Weights of a small mixture-of-experts language model, trained from scratch on English Wikipedia: 511M tokens.
Below are experts of layer 5 (counted from 0) of a mixture-of-experts language model. Rows are named gate (a neuron's input weights, with its number), up (a neuron's input weights, with its number), down (a neuron's output weights, with its number) and show model dimensions 0-191. Each number is 128 + 32 x the weight over its row's rms, rounded and kept within 0 to 255.
Before each expert's rows: a language model's description of what the expert responds to; "comes after" lists some tokens at least twice as common just before its tokens as in all text. This comes from a sample of Wikipedia text that the model never trained on. Tokens count by the router's weight.

# expert 34
Description: Infobox field labels. Field names in infobox-style lists before a colon, such as Born, Died, Location, Coordinates, Species, Genre, or "by" in Preceded by.
comes after: "-", " •", "|", " Preceded", " Succeeded", " Binomial"
gate3 [ 58 181 127 165 124 155 133  78 108 167 151  85 218 102 136 135 132 141  84 121 133 169 154 162 159 130 103 152 152  89 128 130 179 171 175 199 134  69 143 160 173 152 112 121  89 130 102 106 200 154 124 133 136 123 109 134 102 105  89 164 153  83 118 121 167 131  85 145 104  91 161 115 124 170 178 138 116 108 178  99 117 134 143 109 100 176 100 161 145 144 166 148 143 146 137 150 147 169 136 113 128 129 143  61 147 116 102  92 193 131 153 112 122 135 129 129 193 208 136 123 110 138 150 155  68 113 123 139 103  94 115 135 165 154 147 141  64  88  96 104  70 130 217 166 165  78 131  97 198 106  98 127 137  75  84 195 125  98 145 130 115 120 106  85 104  88 105  89 181 151 137 106 109 117 136 108 113 146 143 149 151 127 110 139  98 206 155 139  95 149 167 137]
up3 [160 100 161 105 148 118  76 156 132 156 124 138 112 130  39 123  78 131 136 129 100 105 113 174 123 111 114 122 134  93 140  86 169  84 161 112 162 169 161  93 130 172 112  85 135 106 113 124 104 179 169 126 135 141 115 136 146 188 173  81  89 120 111 100 121 149 132 154 130 105 154  88  98 177 194 143 124 131 108 129  93 123 148 104 131 113 116 176  63 160  49  93 161 189 113  53 113 152 153 120  86  72 124 131 150 100 104 126 123 164 104 102 178  97 151 116 146 134 124  84 170  90 122 108 126 132  84 109  72  88 101  80 109 160  67 155 110 133 163 160 122 117 103 101 148  79 148 112 114 130 137 168  50 132  49 107 166 171  89  60 137 127 113  97 158 125 147  87 184 119 172 152  72 142 124 163  94  59 107 155 130 156 148 110 157 192 161 130 142 104 122 137]
down3 [111 118 171  85 123 149 160 127 123 100  86 157 180 119 139 206 119 147 143 150 160 156 147  97 123 112 124 110 124 173 208  81 132  54  93 126 139 101 175  71 157  78 187  75 105 136 122 143 186  69 171 104 138 153 150  78 138 153 121 106 131 171 109 124 158 148 135 145 111 129 105 113 121  77 128  94 168 157  95 164 135 162 130 124 148  54 116 146 146 122 102  75 180  92 137 116 103 131 135 152 170 182 105 148 150 155 129 146 146 131 154 167 138 126  72  49 117 106  94  73  52 148 165 118 145 131 138 186 229 137 139 147 122 119  80 161 127 135 161 109 164 145 150 197  86 140 153 139  90  94 163 164 151 123  64 131 162  97 113 104 117 147 103 138 174  78 140 129  81 115 154 124 148 138 142 117 114 143 101 148 138 167 117 161 180 149  90 143 125  90  96 116]
gate4 [ 97 144 168 146 109  96 137 154 182 115 151  81 129  76 158 119 100 160  73 161  74 210 149 182 166 140 156 140 126 113 102  97 117 145 116 147 116  78 119 191 182  98 122 109 117 159 134 148 155 161 126 121 197  73 126  98 178 115 154  50 113 117 115 120 142  89 171 154  81 168 134 153 118 135  96  86 156 178 108  58 124 125  62 105 123 144 102 123 101 103 177 210 106  97 163  79 131 147 120 143 173 121 164 142  92 125  91 104 183 114 148 135 161 135 123 119 179 120 103 129 148 113  85 153  97 110 121 130 132 124 137 175 144 104 189  55 170 126 137 138 125 128 127 125 123 169 162 144  76 127 137  46  92 136 228 124  76 112 110 141 144 105 107 151 154 140 103 118 102 152 121 166  88 172  80 144 167 132 151  79 128 140 138 137  94 155 123 119 129  95  97 138]
up4 [166 140 141 173  56 115 138 176 122  91  97 171 155 116 145 122 159 103 193 170  94 128 151 158 181 174 122 125 107 106 172 128 101 181 169 178 100  73 101 148 130  72  86  52 149 144  42 132 131 171 101 142 164 115 118 102 148 137 113 100 131 175 113 113 158 155 135 117  98 162 124 147 117 190 169  94  84 126 122 138 117  97 113 175 171 109  72 157 116 222 175 141  67  74 146 107 125 169 176 140 130 111 132 156 136  78 117 127 167  90 116 120 110 111 130 109 164 201 120 158 172 117 143 110 117 162  90 153 139 112 112 145  85 155 169 117 149 136 146 179  80 105 167  83  94 129 127 151 108 173 129 116 177 117 190 133 150 110  80  82 136  96 181 129  79 151 165  96 139 151  96 173 136 138  84  99 124 143 154  86 111 149 108 134  87 135 138 136 132  94 143 133]
down4 [151  85 108 179  99 150 161 143 150 148 151 132 108  63 147 132 152  53  75 102 100  93 154 100 187 149 138 133  73 176 101 149 124 110 115  90 124 149 122 124  55  82 118 155  90 136 180 144 131  93 177 189 131 157  81 134  96 163 148 137 166  98 158 149 128 138 145  80 106 144 153 152 164  76 130 127 112  95 171 137 139 150 141 137  88 159 197 104  86 169 115 116 174 162 118 142 143 146 121 103  73 101 147  85  75  93 123 169 194  83 152 105  75 156  86 176 116 145 150 146 138  71 196 141 123 129 129 116  88  98 103 172 180 126  67 173 147 115 131 110 133 124 150 141  77  92 115 136 138 140 127 108 122  88 132 140 164 112 143  92 100 104 110 136  84 110 188 188 166  81 148 111 100 125 141  82 184 126 152  94  65 120 135 171 122 100 141  97 190 100 110 125]
gate5 [168 115 160 107 134 145 100 134 178 118 229 118 208 113 124 113 148 131 172  92 161 109  79 145  88 116  70 177  78 155 140 112 155 131  91 107 122 102 164 133 148 160 120 130  99 149 180  58 103 130  98 220 145 141 176 122  95 131  77 196 120  72 140  83  96 118 110 154 137 149 115  99 128 110 109 111 124 105  94 114 106 151 146 154 143  73 188 116 158  86  88 114  95 126 117 111 118 122 141 141 116 144  97 160 168 144 103 142 163  56 161  96  95 187 109 169 166 130  99 152  85  81 168 108  95 152 122 161 131 130 127 136 133 115 105 111 121 137 141  89 109  98 143 130 120 143 151 100 120 126 108 109 188 177 122 145 150  63 113  86  56 184 167 112 120 110 101  71 169 112 130 110 103 158  49 134 165 165 154 168 128 126 112  85 163 114 178 167 149 143 109 111]
up5 [110  74 171  94 122 150 103 114  98  53 162 104 134 160  73 116 128  75 156 154 127 130 114  86 126  97 103 121 130 157 132 153  93 107 183 160 228 145 112 118 156 170 157 175 120 131 116 138 166 117 165 185 175 108 143 146  96 147 179 126  60 133 148 157  84 137 118 110  75 135 109  87 124 101  93  97 128 108  95 173 138  96 113 103  88  91 125 152 183  95 137  99 104 178 128 169 106 163 110 134 106 148 130 164 189 180 167 157 142  98  77 118  88 147  65 180 160 101 146 111 155 106  90 153 118 103 151 133 126 127 113 182 125 129 116 111 148  89  74 141 145  88 160  82  72 162 109 119 153 173 164 192 127 147 152 126 142 130 156 123 145 135  86 121  86 123 103  91  94 136 123 152 156 133 109 175 187 109  97 203 135 110  83  90 178 128 140 137 145 147  70  67]
down5 [113  79  79  96 173 107  91 136  76 104 187 108 123 166 161 110 150 145 146 140 128 127 105 120 121 113 136 192 132 158 162  80  85  91 149 160 113 149 121  96 155 109 131 116 101 115 120 112  79 131 124 141 149 102 175 137 107 198 128 149 153 142 105  92 156 117 151 108 148 146 196 112 110  98 196 112  88 157 154  91  85 124 178 138  86 112  93 112 101 173 126 165 156 114  79 102 153  97 118 158 106 135  75 141 186 184 135  88 119 129 145 124 142 128 128 186 115  72 149 102 161 100  78 159 127 172 178 114 127  84 109 125  79  91 140  79 161 120 100 133 167 141  70 155 102 151 195 149 151 129 207  99  76 124 112  99 143  94 200 163 135 127 138 167 113 131  78  59  99  65 142 156 153 119 123 159  79 175 147 101 122 161 174 161 142 155 188 117  92 112  97 110]

# expert 4
Description: Century digits of years. The leading "19" or "20" of four-digit years in dates, census text, sports tables and year ranges, as in 1945, 2010, 2022.
comes after: " ", " (", "–", "/", " [", "==="
gate2 [142 110 146 106 122 132 157  66  84 116 105 109 145 127 131  95 134 123 163  59 101 101 159 105 141 117 150 118  84 106 122 122 152 155 103 166  72 125 169 145 137 127 131 138 172 138  65 137 111  89 138 120 135 126 104 152 109 121 177 111 146 175 140  91 123 106 113 118  87  90 113 142 120 170 161 181 147 137  87 128 113 122  48 106  73 114  95 101 111  90 137 165 156 169 148 136 138 129 102 125  69 177  70  89 140  94 175 118  66  89  97 188 144 130 142 130 126 159 105 113 127 177 114 128 129 119 119 130 171 141 115 103 165 132 117 111 166 195 103 130 116 127 142 104 121 169 226 133  87  94  65 182 135 171 118  87 104  95 110 102 162 143 123 142 100  54  94 192 187 179 161  75 108 186 164  98  89 149  93 161 196  87  93 102 120  95 170 133  83 111  99  93]
up2 [127 119 136 149 110 102 147 102 133 172 133 118  51 129 120 111 150 130 111 166  80 143 116 155  75 124 143 134 163 117  98 169 169 145 146 203 118 113 158 125 195 112  85 158 118 181 127 105 127  90 107 170 139 135 158 151  96  76 184 122 179 174 124 112 137 141 158  94 134 133  92  96 158 153 104 124 149 105 166 128  96 219  62 114 104 144 100 113  98 158 197 162 106 154 168 141 129 135 135 110  98 134 117 106 127 128 119 168 121 153 154 131 116 140 169 106 124 149 171 106 130  77  91 135 158  79 159  92 135 122  36 171  86  81 139 122 151 131 155 170 103 109 140 140 126 192 162 117  77 105 109 134 172 194 188 159  87 181  67 178 124 134  68 129 111  75 158 123  97 156 121 190 119 108 105 114 114 111 142 126 175 166 131 121 208 163 107 120  84 159 159 146]
down2 [ 75  80 155 127 175 138 174 117 119 107 151  77 155 108 160 136 144 165 155 163 145 139 104 132 143  79 135 111 181  86 123 153  85  89 125 121 111 134 155  96 120  83 107 113 134 135 161 131 136 131 109 132  74  77 137 139 127 119  42 101 126 121 186 167 118 109 126 149 145 178 181 134 113  99 114 149 152 164 115 145 102  53 147  88 212 132 126 149 240 105 109  94 123  91 113 122 163 130 143 104 209 158  85  77  90 131 169 122 153 128 129 108 142 127  84 147 161 136 118 136 122 140 116  92 102 122  79 142 134 112  70  91 154 140 145  86  73 143 109 141 206 118 187  97  77 134 147 160 106 111 140 128  91 180 124 124 165  82 195 161 144 152 185 160 119 103 116 132 185  88 117 119 136 186 113 161 137 112 127 164 127 126 134 171 112  83 113 180 172 116  98  92]
gate3 [163 149  82 145  68 122 180 118 133 141 173  52  85  94 120 113 104 178 114 162 180 126 103 132 127 114 152 158 116 122 155  97 100 205  97  46 135 126 133  93 128 109 131 146 127 132 107 151 167  90 143 143  91 170 112 135 120 139 127 120 193 105 179  72 174 127 118 122 148 125  99 175 168 137  79 123 100 157 112 143 103 160 147 100 103 125 126 156 135 101  94 117   7 126 114 144 124 153 157 115 126  78 103  94 160 184 136  91 186 154 132 171 126  89 117 110 138 149  99  96  85  84  97 164 117 150 124 145 155 143 169 121  99  85 150 112 172 113 129 149 186 110 120 151  98  83 179 127 169 104 155 135 151 143 145 199  96 149 118 148 139 123 183  36 135 153 159 114 102 161 128 127 151 154  80 195  87  94 137  98 133  93 107 169  75 113 107 126  95 137 139  90]
up3 [142 114 144 183 172 126 157 143 106 148 169  94 142 124 140 138 185 119 131 116 118 151 157 147 132 124 150  38 108  67 136 125  86 106 125 174  80 118 138 100 149 141 103 169 134 171 104  65 139 108 150 116 182 170 108 138  95 121  78 137  94 193 162 146 103 143 128  65 113 115 124  81 133 178 179 144 153 151 124  97 131 133 103 116 164 152 116 153  95  39 123  95 119 141 166 153 151  75 142 145 181 138  90 114  82  94 180 141 141 208 102 113 126 144 170 150 103 134 110  89 119  80 158  81 137 184  99 162 142 111  99 149 112 151  73 130 121 202 157 176 143 181  97 146 167 122 167 135 124 138 119 125 129  86 130 123  92 133 139 126 117  46 161 128 159  81 184 164 158 150  86 144 116 104 110 152 151 123 158 111 165 119 122 108  80 163 181 170 121 159  57 168]
down3 [149  89 126 124 127 117 155  86 156 121 126 124  85 130 112 120 108 110 126 165  88 121 138 131 138 183  93 188 113 133 117  58 141 173 156 146 115 135 115 171 105 148 136 150  83  94 111 182 117 100 132 117  83 111  89 143  84 131 184 101 159  95 131 124 161  95  80 133 173 189 119 114 167 151  87 129 121 114 118 153 161 135 143 134 126  94  92 139 144  84 145 117  79 137 129 178 179 159 144 178 100 106 141  85 121 137  66 126 106 202 155  98 156 180 128 133  90  80 134 157 101 210  68 177 125 170 156  46 130 122 137 195 145 130 143 145 104 185 128 190 104  79 150 143 139 158  71 155 144 171 132  80 146 119 101 171 128 124 121 138 105 113  82 141  96 157  96 147 108 153 159 158  78 172  97 197 112 173 116 136  81  83  87 136  85 133 145  99  71 120 103  79]
gate4 [ 98 164 138 189 108 139 129 134 135 146 120 112 110 114 181 156  80  83 127  71  82 194 149 196  89 108  86 122  76 104 141  88  60 171  94  85 182 208 108 106 140 100  68 108 131 176 158 195  80 122 144  67 138 112 147  77 132 177 152 157 119 128 141 109 111 196 186 101 158 127 116 126 175 128  76 133 163 142 166  84 113 126  95 111  97 135 162  98 131 151 141  96 126 117  91  85 161 142 116 129 188 150 171 152  92 148 127 122 139 180  80 124  72  97  68 155 112 120 129 122 139 144 211 130  94  95 132 131 155  75 149 185  99 153 159 123 144 127 161 115 165 138 114 157 122 115  76 129 151 138 142 121 132 144 133 134 112 144 152 128 134  96 111 119 132 103 180  75  91 158 139 141 146 118 145  91 125 122 139 127  56 116 128 163 189  95 170 148  89 101 160 142]
up4 [108 182 140 108 139  59 161 107 128  59 147 112 103 133  99 144 157  85 101 155 124 119 135 188 142 152 130 165 121 121 148 157 112 171 169 128 151 102  91 139 166 173 119 128 114 133 130 166 106 163 130 113 115 115 138  92 199 210 122 156 127 200  79 124 181 120 108 129 159 131 132 126 117 142 114 105 113  73 142 109 124  70 164 110  92 179 125 225 126 138 197 131 153 171 125  94  87 123 118  90 129 127 107  73  90 123 108 173 144 137 102 105 135 147  78  40 151 118 159 101 110 138 118  71 108  85 166 139  80 103 168 141 131 107  93  90 104 134 181  73 120 123 143 154 157 177  99 139 148  61  78 126 113 119 118 163 161  72 151 174 153 110 163 117 153 196 105 132 175 110 190 135 160  96 126 147  97 105 114 156 107 106 137 118  87 138 175 174 133 165 134 116]
down4 [125 100 130  77 155 167 137 164 134 145 138 162 148  96 121 143 128 121 153 177  95 160 172 141 155 136 119  76 136 152 123 123 130 112  86 168 184 159 111 116 145 116 113 123 131 178 140 191 170  90 136 161 150 129 128 137  99  42 142 139 180  87 165  73 122 124 120  99 161 169 115 156 161  61 161 124 146  97 147 121 128 102 164 107 196 160 128  76 108 111 104  33 124 144 155 139 128 123 126 127 140 193 114 116 191 147  97  74 158  90 134 137 136 142  87 151 131 154 174 106 162 109 171 165 127 162 149 137 153 133 136 110 149 184 105  55  75 153 148 163 139 190 135 133  65  91 157 109 149 113 124 133 152 189  98 158 119 136  95 164 144 138  97 133 100 171  85  77 139 206 105 138 215 138 111 107 178  52 137 121 104 144  82  98 116 118  98 115 107 133  95 136]

# expert 30
Description: Section heading markers. Opening == or === of Wikipedia section headings after a blank line, plus the word there and some odd fragments.
comes after: ".\n\n", " |\n\n", "\n\n", " (", ")\n\n", "==\n"
gate2 [141 144 137 106 113 134 145  89  65  65 122  87 125 148  90  98 187 124 155 116 157 127 138 109  84  68  66 118 153 137 128  64 108 167 162 114 177  94 161 119 129 159 131 181 141 145 122  42  97 147 145 138 178 101 145 100 158  37  68 152  96 109 186 163 137 145 159 146 123 133  90  98 140 184 137 108 128  18 147 103 144 177 126 176 104 136 108  79 116 120 128 105 128 138  77 110 148 151 178 186  92  95 116 111 125  92 134 114  94 121  79 143 126  85  93 118 103 187 154 107 136  89 206 110 134 110 173  92 150 178  85 136 179 132 135 152  96 137 138  73 119 141 118 122 159 122 181  86  82 124 144 101 132 104 119 131 159 186  97 101 100 136 145  57 100 103  98 145 128 144 157 127 110 128 121 114 122 152 124 142  90 100 129 170 134  71 134 156 118 106 131 115]
up2 [162 179 180 126 182  60 131 128 181 128  87 138 140 113 136 100 153 140 162 189 145 178 116 104 123 133 119 138 149  82 115 177 144 142 112 176 138  61  65  95  84  97 186 120 138 107 160 100 135 127 149 141 134 148  73 119  97 115 182 140 115 124 145 195 163 173 185 180 125 213 140 128  73 106 129  38 145 126 119 175 118 125 129 140 118 179 123 128 133 198 111 119  71 129 136 137 150 114 131 170 138 112 163 196  86 113 134 108 145 140 143  43 154 169 107  86 146 111 102  77 153 138  96  82 116 123 136 161 114 136 124 143 118 113 164 120 127  95 165  98 112 175  73  84  80 101 155 122 118 165 126  60  80 115 143  85 174 156 100 110 150 156 130 151  87 103  90 109 156 106 142 119 113 189 117 147 117  93 146 113 139 164 137 150 159 160 116 149 167  99 151 116]
down2 [ 76  91 104 108 143 126 167 118 157 142 137 153  99 153 123 122 188 106 135  58 138  95 107 124 140 138  32 124 153  94 160 139 108 117 113  90 126 151  98 134 161  96  97  72 145 115  92 136 188 144 127 162 174 129 157 110 157 141 122 110 146 174 219 174  93 144 154 129 160 125 177 184 209 107 162 140 145 179 125 123 108 176 115  86 136 116  78  81 109 150 108 118 145 135 117  84 113 167  96 126 106 173  92 146  99 132  57  82 106 156  96 132 135 154 155 125 171  78 173 174 130 148 161 111 131 124 195 183  96 127 116  87 150 112 103 145 100 106 105 109 118 136 133 183  92 145 124 138 217 136 125 124 106 129 100 124 114 132 199 118 132 100  98 115 131 110 184  68 195 125 117  96  88 192 161 128 160 183 121 136 115  76 136 133 137 168  93 129 141 101 142  94]
gate3 [130 133 145 141 171 109 203 160 122  84 106 123 122 177 120 139 125 107 105 154 178  54 139 180 112  80  82 123 101 117 136 134  65 145 141 151 123  97 163  85 102 121 146  71 157 140  98 144 107 140 103 146 133 159 114 180 131 110  98 138 105 138  94 107 126 101 128  96 119  94 112 148 112  84 100 107  53  67 173 144 116 185 128 118 119 178 167 125 154 141  57 133 121 124  54 150 151 125 164 137 135 143 158  98 129  92  85 130 110 124 193 120 105  71 123 121 130  93  98 159 145 156 134 144 202 186 147 105 159 142 121 117  54 127 141  62  96 131  87 156 144 158 120 163 157 140 134 197 101 125 108  93 158 141 105 107  84 156  52 164 112 105 128  82 157 132 124 113 112 156 190  92 110 128 106 113 124 133 179 128 125 126 191  71 109  72 114  77 130 148 106 205]
up3 [ 70 162  31 125 124 114 133 135 129 181 105 104  75 104 143 134 104 135 168 174  96 176 141 146  99 121 120  84 103  92 137 117 125 173 109 219 212 133 123 105 151 150 150  89  96 142 115 151 160 130 133 146 131  94 126 153 103 115  94 183 136 130 118 109 117 157 134  90 124  85 141  82  72 183 146  92 118 140 143 152 176 113 149 143  85 139  91 167  87  53 130 103 156  80 151 175 165 201 133  89 179 119 155 179 107 126 155 112 126 152  95 212 100  83 122 104  90 150 134 174 183 125 120 140 168 104 158 147 100 108 158  98  74 116 177  90  98 121  69 107 138 136 137  93 146 107 139 136 119 130 141 113  88 154  82  51 106 120 166 144 166 147 156 181 150 132 131 134 120 130 181 155 125 159 116 146 164 119 108 153 123  84 116 116 155 160 165 156 120  77 161 108]
down3 [184  70 111 137 124  96 124 114 117 157 113  70 122 148  49  94  88 116 158 117 109 169 159 168  97 171 123 104 222  87 158 151  97 132  83 130 152 128 119 190 128 115 120 146 153  65 130 128 142 146 117 158 107 114 136 180  93 113 140 126  98 112 158 105 138  63 171 150 153 171 107 116 133 142 179 180 146 150 177 145 160 179 105  91  90 100 175 168 185 105  81 110 158 200 119 105 151 120 137 156 106 141 126 103 168 161 127 137 108 153 108 119 178 122 174 175 132 148  97 151 131 150 129 152  94  94  92 150  85 128 203 135 111 139 158 105 128 152  71 189 108 133 187  95 120 144 111 156 134 106 119  62 132  85  99 143 177 140  69 118  58 131  99  66 168 116 108 161 142 142 118  95 107 168 145 134 146 132 144  85  98 111 164 146 150 122 190 120  85 121  93 148]
gate4 [ 97 160 144 137 141 109 106 151 151 104 116 141 133  88  83 177 101  48 126 105 118  87  82  90 101 121 188  76 157 159 104 177 126  85 168 205 182 171  86 132 133 139 194  77  73 112 123 129 132 133 126 145 115 143 144 102  46 113 138 136 114 166 189 130 118  58 141 129 154  81 126 127 141 143 104 120 174 141 119 146 113  98 139 168  82 123  57 154 131 194  80 114 101 157 162 134 143 140 165  97 139 185 145  64 110 152 101 149 116 166 147 111 116 145 175 118  92 168 120 104 133 108  87 152 141 142 111  58  69 118 116 146  91  91 103 184 146 126 157 122 104 154 128 162 156 112 170 134 138 101 143 143 158 167 118 122 118  81 126  91 121 103 116 180 161  96 186 185 148 126  80 146  77 167 132 147  87 139 145 104 121 178 167 144  73 123 164 106  91 123 135 167]
up4 [173 105  83 117 121 139 110 108  90  80 192  96 101 154  92  89 114 174  93 148 139 158 192 148 134 162 130 160 138 151 144 154 102 126 110  84 135 127 152 137  77 143 128 146  72  99 105  67 120 137 179 106 150 126 126 149 166 191 133 144 101  93  98  90 200 169 125 144 102 119 135 145  95  78 131 184 120 169 104 118  96 135  85 115 167  97 170 134 122 176 194 146  88 153 134 143  87 138 130 155  99 117 140 139 136 116  93 112  85 121 179 122 113 144 124 120 110  92 148 143 171 146 107  66 107 160 125 170 159 127 109 139 218 153  89  88 136  94  95 116 143 149  76 119 191 141  75 165 164 160 136 166 163 106 138 128 161 152 141 171 175 190 175  76  76 121 132  56  97 131 184 127  81 143 129 152 131  81 186 146 190 100 145  73 129 116 121 161 144 100 134 123]
down4 [104 138 122 163 133 213 126 145 136  79 169 146 116 100 100 178 124 149 159 151 152  94 126 161 145 171 160 143 147 148 155 134 136 129 119  96 112 103 155 143 126  47 132 198 128 103  80 101 173 118  83  92 137 119  87 156 131 127 165  49 112  83 134  79 142 121 146 142 128  98  89 107 123 109  73 115 115 131 175 135 156 116 137 120 136 217 100 109 109 144 137 128  91  78 144 166 156 104 178  87 189 105 129  81  96 136 195 126 157 195 149 124 160 112 139 148 170 152 118 106 101 149 158 179 119  99 123 157 211 127 143  97  72 115 164 140 125 131 108 186 116 156 163 130 109 117 137 169 149 118 136 126  92 174  80  85 130 174 113  92 161  76 143 197 132  58 146 101  89 124 129 111 131 134 155 103  79 124 118 192 101 118 174  65 138 102 116  89 148 176 130 121]